{
  "n_layer": 10,
  "d_model": 192,
  "n_experts": 128,
  "experts_per_token": 4,
  "d_expert": 64,
  "d_shared_expert": 0,
  "activation": "swiglu",
  "moe_layers": [0, 1, 2, 3, 4, 5, 6, 7, 8, 9],
  "router_score": "softmax",
  "normalize_top_k": true,
  "routed_scale": 2.0,
  "balance_loss": 0.00799,
  "balance_bias": false,
  "router_bias": true,
  "n_groups": 4,
  "groups_per_token": 3,
  "init_std_router": 0.0191,
  "lr_router": 0.00113,
  "n_head": 6,
  "n_kv_head": 2,
  "head_dim": 32,
  "vocab_size": 32000,
  "norm": "rmsnorm",
  "norm_place": "pre",
  "norm_eps": 1e-05,
  "positions": "rope",
  "rope_base": 500000.0,
  "rope_fraction": 1.0,
  "qk_norm": true,
  "attn_scale": 0.177,
  "tie_embeddings": false,
  "parallel_block": false,
  "extras": ["capped logits"],
  "init": "trunc",
  "init_std_qkv": 0.0229,
  "init_std_o": 0.0,
  "init_std_up": 0.0229,
  "init_std_down": 0.0,
  "optimizer": "soap_variant",
  "lr": 0.00642,
  "beta1": 0.95,
  "beta2": 0.98,
  "weight_decay": 0.059,
  "lr_head": 0.0119,
  "warmup_steps": 50,
  "schedule": "wsd",
  "decay_fraction": 1.0,
  "decay_shape": "linear",
  "final_lr_fraction": 0.05,
  "batch_tokens": 262144,
  "seq_len": 256,
  "doc_mask": true,
  "train_tokens": 845500000,
  "steps": 3226,
  "dataset": "wikipedia_en"
}
Below are experts of layer 2 (counted from 0) of a mixture-of-experts language model. Rows are named router (the router's row for the expert), down (a neuron's output weights, with its number) and show model dimensions 0-191. Each number is 128 + 32 x the weight over its row's rms, rounded and kept within 0 to 255. Numbers have three digits each.
After each expert's rows: a language model's description of what the expert responds to. This comes from a sample of Wikipedia text that the model never trained on.

# expert 13
router:148119148153155107118166096148168084140071095093153149149106192144122150157157160183116121093152107117141145191132081117199138215115131103104136128121112144147179146130100121053154102105124100104107086127120141118068145202177165137114139104121141173174133096142118081169178123164129157098126146096096157093096089080127128125170076112162134080107118145132100110165086173101143123155151109146099042151126116152133194154091086142144112161101104158173133144105081080154127129092098140136129092104113105107109176112173154128083134177124110110166182081165112104041071109073100142075
down1:132122131064134125126107098198079108139101109105150061175149149136140174122096097088158122159164132157127145091149159134113113126185153144120119220114111108132130133053157159130163093110114162154143060063109099138131179048140144074152108135075096147130117144126132134151081151141131114187115108150160159138051169105107143123151143063160064082171126064138129098115077150119140134098165085120154121071136075147087121155089129057121155098114094152110170163132117137116150115120178140162154157166160119098136198086113069138158137153136213150090115130117133122115119114177089153113
Consonant-cluster word pieces. Word-internal pieces of ordinary and Latin or foreign words, often consonant clusters, such as ac-cep-table, a-gg-ressive, C-ten-icera, Euc-lidean.

# expert 58
router:108154129137095084163117150137126076144105087089073198141133168135095093183134072120091131091111161110113128108120148090101114188185174190067123111102127176153111150121172118099144094125181088091041184159120098123178139132147148111162149161182091106150158073064146097130138179146101117137142162103097100097143132163199100164123154173127160116091092055148139081178080139081119155125126105144111094170179164074133109144120149106160128155105111129147063101104117122126140076108135079107130093137134171143142112143092076145105129157147149094159162132182104134140161137185158162169
down0:220105128119140124139098134095112118119154072145185166166177123131098110111124103122136142177126147153094138092118145111080135146095156060099129145153166076097165158144170158087153115107124127180123138103113158093134142094170128184102101132106075145119136192127090125076067161122113147118154212086165073104128095145130104128090151116128052119171181151166167143177084160132105139087091115149092127126068134114121103132095124155117079162112132157194140107163184149185073155073169159168160119101132163161099137133120128171156049130132084074118143131146093156141077133151155106185
Sentence-opening time words. Sentence-initial In, On, Since and month names that open dated statements, often just after a heading or line break.

# expert 33
router:128150166153101157124132115126096137136128123080141093123107130176129037171161185132125166146109104126152148165094094128143115135169118125118182100101172123157146101150152137145147077103149127116094163138178133161201089129179162185133193082092138062166092149148136126116149140145128153160112117184117100145140097097082085111105084105138115125111153149156108157144157080144180180032101085174192105112091169196127144100093086115175052143144118114104160191117098081094108161092112133096099083129065135125157109158158137132136168107141075112154081150156116144165149154132125137203
down0:087145153138167129138139076182183117130135182122127136085128115200170078163117092091087159151144104112114099134168161056121136126086142140171225164086051133128089152144089097161142074152161151130165157097125112121125123125096147209146084121119140127177123171118163183108135155137154162138137187148111087125101098153157101156163144105061068139181135108171119088113169121115086098123146125094071159104145093103077151112172154138135107124118076137113091144127132104118097135116123149135119093116058162145200180105138112101061154137115131198151175134121123143072088111131172131112
Infobox field labels. Field names and table markup in infoboxes and taxoboxes, such as Genus, Conservation status, Type, Total, Website, and |---| separators.

# expert 14
router:087136161114165077174108200132139125093146071173135212100131101124104108179157125157131174142161108103155164152137138077145134100164138124147109100150114132144113107143154086095146123124153101128080176104145158157098042096074099150188148144173060140199106082116170160114152079140123123147122106074083084107130135156132089173126138170117182109139131099109164079132116087143101117105163101111113172171107191106217107107118116118136111133157178155163110094159082129123139093117113062157113115155100165116059097104110174183092150138099152133084115111103170127152122117128132204148
down1:189099150158147181090129156085092152170152108111186151059099127094172119140117097134132187101114156119066139089076174135083093125105096106114145089158159156096144103147119066156133164185137196136093137124161148103133134118172141124067119084111155154148132113085109106173117143176155158045110169133132100130128125092177132107146124133156105130160172154136072139088110152168115178151119137121145130176122114112086145147154103131046169091088163160118117162121126152151166115119066114130145146122189044163131155120131120098107133058099120127103194124056121143195099085170111094129
Time-period nouns. Month names and time nouns such as season, year, day and time, often after "first" or "last", mostly in sports biographies.

# expert 47
router:138123189097152176095111121140125155115137126134132073140143162223114148122123139140136094066154145143169143141157073149139167098148091138099138147123134129103176138123168164133089138102144113192074120176168112131167116077126149107075130099135125088115160089209178140122113132088137175099154118116087099101122174124121156131144117068168056114211074122148149088146127138141196121065091089159107140090133119175168101095133202142171113059114153130112133114115119105117103108161074089100097169175123124151070135091116142162156111117133084145101183163108111082153170154146159061144
down1:126168112067201129159075131160117152139104129154097134136149153141158122101177200178097156113071141151113099111147126119090105131125117111160124138189094201184150149129133141139129156116128179079128154174121192060112145116103165113111078117120065122107107163155099174090121151130134155073069117108120070098169083192167188116146153178090192190165111120118101198156150104155126149080144137077053106177136101157081150128078106135154110107145127112146104132124132143143143166105107125121148105084148148149125128133107105085157181133092136155193115097148143129169119159152129079066
Table cell abbreviations. Short codes and abbreviations starting cells in wiki tables, such as KO in fight records, MF/DF positions, MPC, JPL, %, Chevrolet.

# expert 9
router:162147133188106194109149117126141124121094083176087126154087081086113155137112077142148091111139097115129118146140187101057089126130099101207135099153126114146204138116075146116130151114202126124082124094107103050106144135131177187110099094100124146105109096127114117176140077098133071199136089099154101140126193136082108150139126112128117129102152166154138128133145118078117147176120116110097098167218085099126144178141138124177113114149130121169094103152123094133157161170134139093166196144118073136101208152106128118128177130127111167130134149159167097189134152143079110200
down1:123224084090169159142062106178121093107201104145138167091135085096079098147144103108123114127176124082128135043186137130147173163129138136134098098177089100172125180139159138141199121157136118106196145157204122154186110139179141191184122134162097102181116098177127150139085121105163105131154143071141151117116120125116158137136106167104130128115119154130100130158111159126060115150093134098119127137122167164159138106101129104162104123125127113170100146136146101097086129111166157119084176084164148105075095104148113130131148236118122092144163071077145148131089150112085102125
Foreign name word pieces. Middle pieces of foreign personal, place and species names, such as Lauckner, Guzmania, Caimito, and also United before States or Kingdom.